{
  "num_hidden_layers": 8,
  "hidden_size": 256,
  "n_experts": 64,
  "experts_per_token": 2,
  "d_expert": 256,
  "d_shared_expert": 0,
  "hidden_act": "xielu",
  "moe_layers": [0, 2, 4, 6],
  "router_score": "sigmoid",
  "normalize_top_k": false,
  "routed_scale": 1.0,
  "balance_loss": 0.00964,
  "balance_bias": false,
  "init_std_router": 0.0194,
  "lr_router": 0.000491,
  "vocab_size": 8450,
  "norm": "rmsnorm",
  "norm_eps": 1e-06,
  "tie_word_embeddings": false,
  "optimizer": "soap_variant",
  "learning_rate": 0.00817,
  "batch_tokens": [65536, 131072, 262144],
  "max_seq_len": 1024,
  "train_tokens": 762400000,
  "max_steps": 5143,
  "dataset": "wikipedia_en"
}
Below are experts of layer 4 (counted from 0) of a mixture-of-experts language model. Rows are named down (a neuron's output weights, with its number) and show model dimensions 0-255. Each number is 200 + 30 x the weight over its row's rms, rounded and kept within 0 to 999.
Before each expert's rows: "comes before" lists some tokens at least twice as common just after its tokens as in all text. This comes from a sample of Wikipedia text that the model never trained on. Tokens count by the router's weight.

# expert 58
comes before: " ", " The", " S", " \"", " List", " Total"
down0,202,187,202,208,279,212,196,222,267,158,232,147,284,240,230,186,232,193,195,246,183,182,131,267,219,176,196,228,239,186,221,233,207,256,243,192,204,193,164,213,240,217,211,182,184,222,168,231,211,202,208,127,220,196,184,203,221,243,203,198,260,219,213,247,201,210,203,156,178,240,215,152,187,178,203,175,175,210,198,204,225,183,175,211,118,213,169,181,194,231,227,223,194,238,181,154,207,186,223,174,203,185,207,180,204,245,200,159,218,214,210,134,162,198,188,227,259,219,198,197,230,216,156,183,188,224,215,157,189,252,212,173,247,208,216,197,223,161,191,225,234,176,184,161,151,213,243,242,242,174,218,198,230,166,206,224,217,158,174,182,177,207,182,204,223,177,242,160,235,124,216,173,212,149,197,133,164,206,199,164,210,166,240,172,204,192,129,240,206,150,211,207,199,146,172,238,230,234,207,190,190,214,149,207,168,182,229,157,196,198,238,159,139,193,221,203,156,228,181,238,195,202,215,220,163,184,237,174,219,154,208,237,214,219,220,186,196,207,232,177,230,175,216,207,234,188,186,163,258,194,174,170,181,215,203,195

# expert 3
comes before: " |", "%", " |\n", ".", "′", ")"
down1,261,146,238,222,191,184,177,161,245,221,197,138,234,171,198,203,160,169,198,223,146,198,229,255,232,207,185,188,212,190,214,182,189,232,183,199,177,162,135,133,231,244,123,240,156,205,197,201,181,185,205,196,215,212,169,213,250,176,248,163,175,176,171,220,232,211,156,152,215,165,220,228,223,190,183,205,161,152,195,182,234,200,164,163,172,172,144,221,211,183,199,186,196,201,211,170,207,221,220,201,190,145,174,211,189,232,181,206,239,201,183,221,279,187,244,222,133,152,200,212,157,178,167,211,170,185,183,141,183,95,171,230,250,268,198,200,240,230,172,223,217,206,237,205,154,183,215,189,180,206,224,228,196,218,221,175,194,210,159,182,199,243,215,238,222,191,201,236,164,234,187,202,237,186,234,164,195,215,183,179,207,223,224,222,265,158,224,221,184,185,236,184,211,157,221,220,208,208,262,199,220,200,184,192,266,164,162,189,216,175,155,232,231,176,170,198,184,207,225,177,201,176,222,229,149,230,203,168,183,186,193,192,201,206,244,200,174,222,228,247,198,178,170,207,175,213,178,210,178,193,247,165,150,195,159,242

# expert 61
comes before: ",", " (", "\n", " de", "'s", " K"
down2,206,211,155,219,198,166,199,254,202,230,202,248,182,182,245,188,197,207,204,219,202,197,225,197,197,166,196,212,137,191,169,222,208,188,254,221,171,160,254,240,204,156,222,161,185,220,204,195,196,219,121,204,217,230,227,172,202,213,236,226,198,227,184,191,169,207,162,188,209,199,209,150,158,225,210,259,222,213,201,161,196,199,156,216,188,160,190,235,176,149,244,176,228,210,219,137,206,167,221,175,247,167,237,239,233,167,149,245,128,195,166,236,223,211,206,181,170,200,127,189,169,167,183,196,189,182,193,173,225,241,193,212,200,233,196,221,186,198,182,160,198,179,192,229,126,213,178,172,187,239,221,243,224,209,206,214,275,115,203,170,200,218,196,166,204,173,253,193,226,201,187,228,212,193,245,199,149,240,236,145,227,181,161,200,204,180,261,222,215,208,253,237,183,181,206,216,140,170,224,212,223,188,253,179,168,110,193,196,158,204,198,228,186,215,214,129,167,161,209,204,192,233,218,205,214,204,240,190,211,260,191,223,247,206,193,215,108,164,226,220,218,198,220,197,232,217,190,201,202,166,215,218,179,191,173,193

# expert 6
comes before: ",", "\n", ".", ")", "\n\n", " ("
down0,203,172,215,214,209,168,202,185,174,163,196,191,202,163,167,200,212,131,186,187,152,196,188,204,242,173,169,229,267,219,116,172,182,217,278,215,221,237,214,228,194,196,193,206,273,147,202,225,231,238,245,230,133,210,198,223,173,189,123,218,173,202,201,174,199,175,163,166,150,217,179,283,196,202,180,178,209,213,180,241,199,162,234,191,177,213,218,199,168,257,201,148,198,192,178,152,178,185,185,228,244,204,212,201,217,211,218,175,182,170,233,145,242,141,136,178,179,175,227,190,192,190,211,174,179,169,226,270,173,191,194,219,227,212,169,225,168,191,220,193,213,215,196,242,193,208,213,185,166,214,161,223,172,215,233,208,199,209,227,175,146,238,255,232,225,177,228,204,216,185,173,214,191,191,223,151,195,234,198,227,229,252,212,206,243,154,181,123,231,237,208,243,173,212,181,224,156,119,239,226,223,199,223,226,220,203,240,194,167,208,210,211,169,212,221,242,210,242,187,210,210,211,249,198,212,203,232,167,186,190,189,216,247,203,214,165,173,244,186,177,225,149,187,174,224,239,233,216,225,179,181,221,250,175,160,227

# expert 18
comes before: "201", "200", "202", "199", "198", "197"
down0,194,235,170,184,210,191,173,188,198,185,161,178,172,160,196,195,214,198,231,141,139,184,233,246,216,163,164,145,155,167,176,202,204,188,181,200,188,207,207,184,184,196,201,168,243,125,207,180,268,183,252,175,199,156,185,166,185,185,217,190,191,200,242,223,222,215,190,195,185,150,250,215,160,176,210,198,234,134,164,214,177,226,200,238,159,212,190,226,258,199,220,163,190,233,193,267,150,205,259,183,200,216,199,200,175,166,274,151,212,196,270,174,191,186,176,145,180,186,194,199,225,233,243,218,143,181,222,196,184,183,170,199,241,271,219,197,186,145,231,171,145,236,182,204,185,198,190,210,163,176,199,131,216,237,211,175,260,186,249,261,212,233,162,170,222,203,167,197,197,229,157,211,197,219,214,168,164,227,289,203,185,206,182,173,160,213,184,183,239,246,168,192,190,193,178,223,173,177,188,172,239,190,203,214,203,236,188,160,150,222,205,210,206,165,153,229,197,200,235,219,219,221,180,219,169,189,160,151,143,194,172,201,132,173,204,174,231,220,205,193,202,241,217,177,241,178,204,218,194,201,189,185,203,200,162,157

# expert 49
comes before: ",", " and", "\n", " in", ".\n\n", " player"
down1,277,176,216,178,219,226,236,243,218,217,202,171,152,165,207,160,150,201,189,161,185,222,199,280,187,182,217,207,195,189,219,218,237,208,218,185,196,190,182,205,156,179,203,217,189,229,156,164,194,217,158,228,221,151,169,231,227,206,192,213,123,170,198,230,269,226,203,200,216,183,140,218,152,231,190,157,162,208,216,194,219,219,162,218,205,223,159,226,206,162,196,182,206,169,210,208,200,169,202,161,192,184,275,159,221,221,223,230,170,200,184,276,180,184,230,203,195,181,225,183,248,199,182,214,215,191,201,218,217,129,195,182,166,143,257,215,186,173,166,210,177,261,166,170,208,199,211,262,204,152,202,228,224,232,224,226,253,165,268,211,172,194,220,236,191,177,193,231,186,194,183,164,194,160,201,154,196,183,177,161,215,201,176,210,212,170,182,222,215,224,215,252,214,210,212,177,213,189,231,150,163,197,209,297,236,142,207,220,182,191,241,158,227,219,137,201,234,207,214,206,160,211,205,247,212,246,179,251,203,170,150,213,191,180,222,202,195,184,242,223,220,161,190,193,213,300,221,219,200,195,204,200,233,167,190,230

# expert 53
comes before: "–", " |", ",", ")\n", ")", "),"
down1,137,178,224,181,201,181,213,196,208,140,248,218,189,200,195,184,233,187,141,210,156,202,233,175,163,218,190,175,207,186,221,167,151,257,187,181,212,180,192,232,197,183,205,184,171,173,170,192,158,200,163,208,178,227,253,210,220,246,240,240,241,123,230,231,171,168,227,223,203,208,187,198,184,175,227,207,262,217,251,189,138,215,177,173,226,225,136,192,264,224,168,218,147,257,164,187,156,246,217,152,221,217,260,164,191,182,219,230,177,170,198,197,200,208,176,163,181,121,210,170,181,163,124,230,260,187,193,190,158,209,212,181,190,256,137,200,197,186,244,226,212,167,193,169,229,234,204,127,175,217,121,164,246,204,196,206,227,224,205,178,171,212,218,177,191,181,199,170,179,209,223,180,208,191,177,205,222,210,191,268,205,208,177,193,191,195,195,186,195,159,220,200,182,171,226,206,202,198,219,182,195,207,136,197,229,192,195,168,194,160,138,220,225,201,188,220,207,260,212,170,232,239,164,225,194,201,261,183,183,185,165,255,217,183,169,214,211,174,213,194,207,183,199,225,188,177,151,165,140,216,154,183,210,230,182,225

# expert 40
comes before: " of", ",", " in", ".", " and", " is"
down4,233,219,189,223,219,183,198,206,188,181,173,261,220,170,190,183,166,168,198,171,198,98,228,229,189,191,235,207,202,204,238,216,146,206,178,205,180,207,225,192,219,218,236,233,238,157,183,244,214,186,154,209,159,172,225,175,153,172,184,168,236,232,243,191,186,257,205,169,191,207,235,227,205,255,203,155,226,234,187,203,212,212,175,129,229,158,204,194,160,192,151,227,222,169,223,249,185,194,162,206,149,195,167,197,200,222,225,227,157,267,208,194,133,196,189,204,224,165,195,106,219,153,192,194,228,141,214,159,195,207,205,187,187,202,181,180,234,263,186,167,233,201,162,214,184,223,224,180,211,268,275,261,205,236,181,163,216,167,195,198,220,191,162,223,191,199,207,176,227,206,217,226,218,153,202,168,232,212,159,186,190,195,181,156,155,179,229,146,170,205,229,194,223,196,229,220,255,187,236,195,230,199,207,215,203,237,223,213,164,194,179,242,202,231,168,138,197,201,166,204,122,163,216,205,186,189,228,208,201,174,218,177,229,124,174,201,222,226,207,199,167,224,140,209,230,242,176,187,252,200,165,214,195,189,227,210

# expert 59
comes before: " |", ".", "–", ",", ";", "th"
down1,210,168,199,212,235,181,244,192,249,125,201,206,125,234,193,221,204,204,161,231,170,170,184,218,197,189,202,186,142,231,187,175,150,190,221,161,161,216,218,190,251,275,210,202,179,147,152,196,195,209,197,210,215,184,209,184,191,193,224,232,179,158,156,197,197,230,223,203,192,206,155,200,213,269,128,192,207,234,218,179,220,222,208,154,198,208,191,177,214,227,175,216,229,198,201,184,219,230,205,200,277,218,209,197,190,234,212,219,161,231,165,169,220,215,200,214,195,201,221,286,169,222,201,226,243,204,189,172,167,229,197,200,243,231,228,167,208,150,186,184,198,236,219,215,213,208,239,159,230,218,168,222,224,197,193,155,173,205,161,166,166,175,210,171,206,249,185,229,205,200,210,215,203,177,193,150,196,190,154,226,165,218,129,167,270,183,165,225,125,160,176,159,186,169,193,211,197,186,221,196,201,219,182,195,189,141,215,142,201,151,193,185,225,189,147,180,164,232,168,174,212,256,212,182,225,189,214,227,169,244,219,150,218,199,172,212,195,189,230,134,241,157,242,159,258,156,208,255,217,227,210,211,193,159,127,205

# expert 32
comes before: " ", " —", " −", " +", " \"", " W"
down0,183,227,201,203,201,211,230,233,206,250,230,207,249,201,209,138,209,206,201,193,193,177,161,170,241,198,168,178,218,196,247,225,194,195,202,166,208,247,207,168,223,204,169,178,176,203,205,223,188,162,220,209,231,193,147,232,180,239,199,189,171,188,211,185,241,194,152,223,223,187,147,233,245,187,240,228,203,155,160,185,199,204,198,225,204,208,203,216,206,196,192,208,216,192,234,223,216,193,192,171,224,191,234,201,213,200,265,201,188,267,295,227,234,220,163,171,143,234,180,228,239,206,214,114,127,233,250,227,189,197,155,214,217,151,270,160,128,188,219,175,160,228,200,168,246,168,181,144,197,219,221,179,200,182,192,235,230,208,155,204,267,214,164,205,171,228,156,237,208,175,206,173,208,217,229,166,147,209,202,150,151,193,233,242,193,158,167,179,221,196,191,204,245,171,168,182,235,209,176,204,221,160,195,175,183,170,177,203,198,198,219,210,126,194,157,209,191,196,214,135,168,263,193,225,224,191,223,174,234,282,191,181,140,165,215,218,237,223,223,194,197,209,190,234,189,216,183,184,221,229,231,232,186,210,174,253

# expert 51
comes before: " ", "-", " •", " Born", " Country", " Total"
down4,195,179,205,170,183,213,243,241,204,170,211,192,202,180,224,216,180,211,214,194,194,195,300,190,217,176,206,217,189,202,170,192,229,164,198,260,173,154,195,241,193,196,206,160,158,205,179,196,202,215,164,187,211,200,207,162,182,167,223,259,192,231,195,270,210,183,256,172,167,198,180,176,199,241,215,189,211,202,215,225,212,173,158,183,172,170,163,180,195,236,187,247,186,243,223,235,113,195,210,226,241,200,169,196,205,210,249,213,169,176,226,250,182,225,208,251,199,230,218,207,240,147,216,178,203,178,233,170,179,228,240,206,171,182,182,188,249,225,214,171,173,151,281,214,194,198,193,236,240,187,241,171,178,215,246,214,197,189,205,232,167,203,196,229,169,223,154,203,150,215,200,232,239,163,206,187,160,221,132,233,219,245,235,220,211,176,190,187,212,224,153,180,186,155,225,171,278,182,267,247,236,209,131,163,190,181,189,206,215,210,175,238,125,207,184,222,170,136,247,176,164,164,243,228,200,201,190,189,209,153,196,203,202,255,181,149,207,214,188,265,173,246,192,163,212,145,205,202,242,191,186,192,185,209,210,201

# expert 48
comes before: ",", "\n", " |", ".", " and", " States"
down28,199,156,183,202,237,179,218,148,198,200,219,154,148,193,188,187,200,238,242,146,171,172,197,188,202,199,223,162,227,214,184,219,196,220,181,224,240,225,191,222,194,174,234,210,261,183,231,211,196,232,217,158,202,214,144,226,218,218,176,155,192,218,177,204,196,214,190,161,214,219,245,177,207,169,171,186,180,236,194,178,199,157,230,188,186,213,199,190,214,188,240,197,220,188,204,183,162,187,203,216,124,131,112,196,221,134,214,223,170,207,196,170,202,188,157,153,237,214,162,182,229,199,240,231,180,202,209,257,223,152,196,190,169,247,169,211,227,219,262,183,182,229,181,177,196,191,204,277,230,296,225,213,201,228,200,135,161,191,202,183,190,207,159,209,115,197,198,263,189,194,132,203,177,229,197,257,131,146,182,200,204,206,223,209,191,233,210,223,209,158,224,224,163,264,210,177,132,210,224,238,244,162,226,193,180,187,204,179,237,203,205,200,252,167,178,147,182,214,215,193,178,175,163,206,267,199,221,189,198,218,214,182,219,223,138,209,237,229,167,155,182,214,228,202,176,224,185,185,236,212,200,194,225,223,190,218

# expert 9
comes before: " of", ",", " in", " and", " for", ".\n\n"
down1,220,127,209,123,226,147,240,243,211,181,245,189,209,193,225,204,207,195,185,169,215,209,220,253,143,207,150,200,194,129,244,203,148,193,208,253,233,162,182,201,281,163,230,207,196,204,207,201,229,169,198,199,190,221,151,180,191,217,222,233,182,237,203,265,153,169,186,188,236,185,213,202,205,219,216,177,206,202,223,221,198,168,219,243,227,228,223,222,191,203,202,176,191,199,234,196,162,186,228,163,175,146,207,217,192,150,197,250,202,173,164,188,163,204,226,195,254,181,202,176,228,230,196,162,251,245,192,227,171,201,269,177,244,173,162,186,169,219,154,160,221,231,228,228,146,232,167,227,217,247,181,202,211,163,169,179,214,175,245,159,239,186,187,252,187,200,172,171,179,230,186,193,132,199,240,227,191,227,241,228,186,228,168,151,186,214,231,156,211,260,180,203,183,214,206,227,227,165,202,227,215,171,239,155,263,239,197,203,191,215,230,275,171,211,200,160,203,198,227,151,228,193,180,165,209,184,187,180,148,229,185,241,187,233,188,224,222,222,216,225,230,153,198,206,196,188,193,198,207,190,216,222,219,167,130,232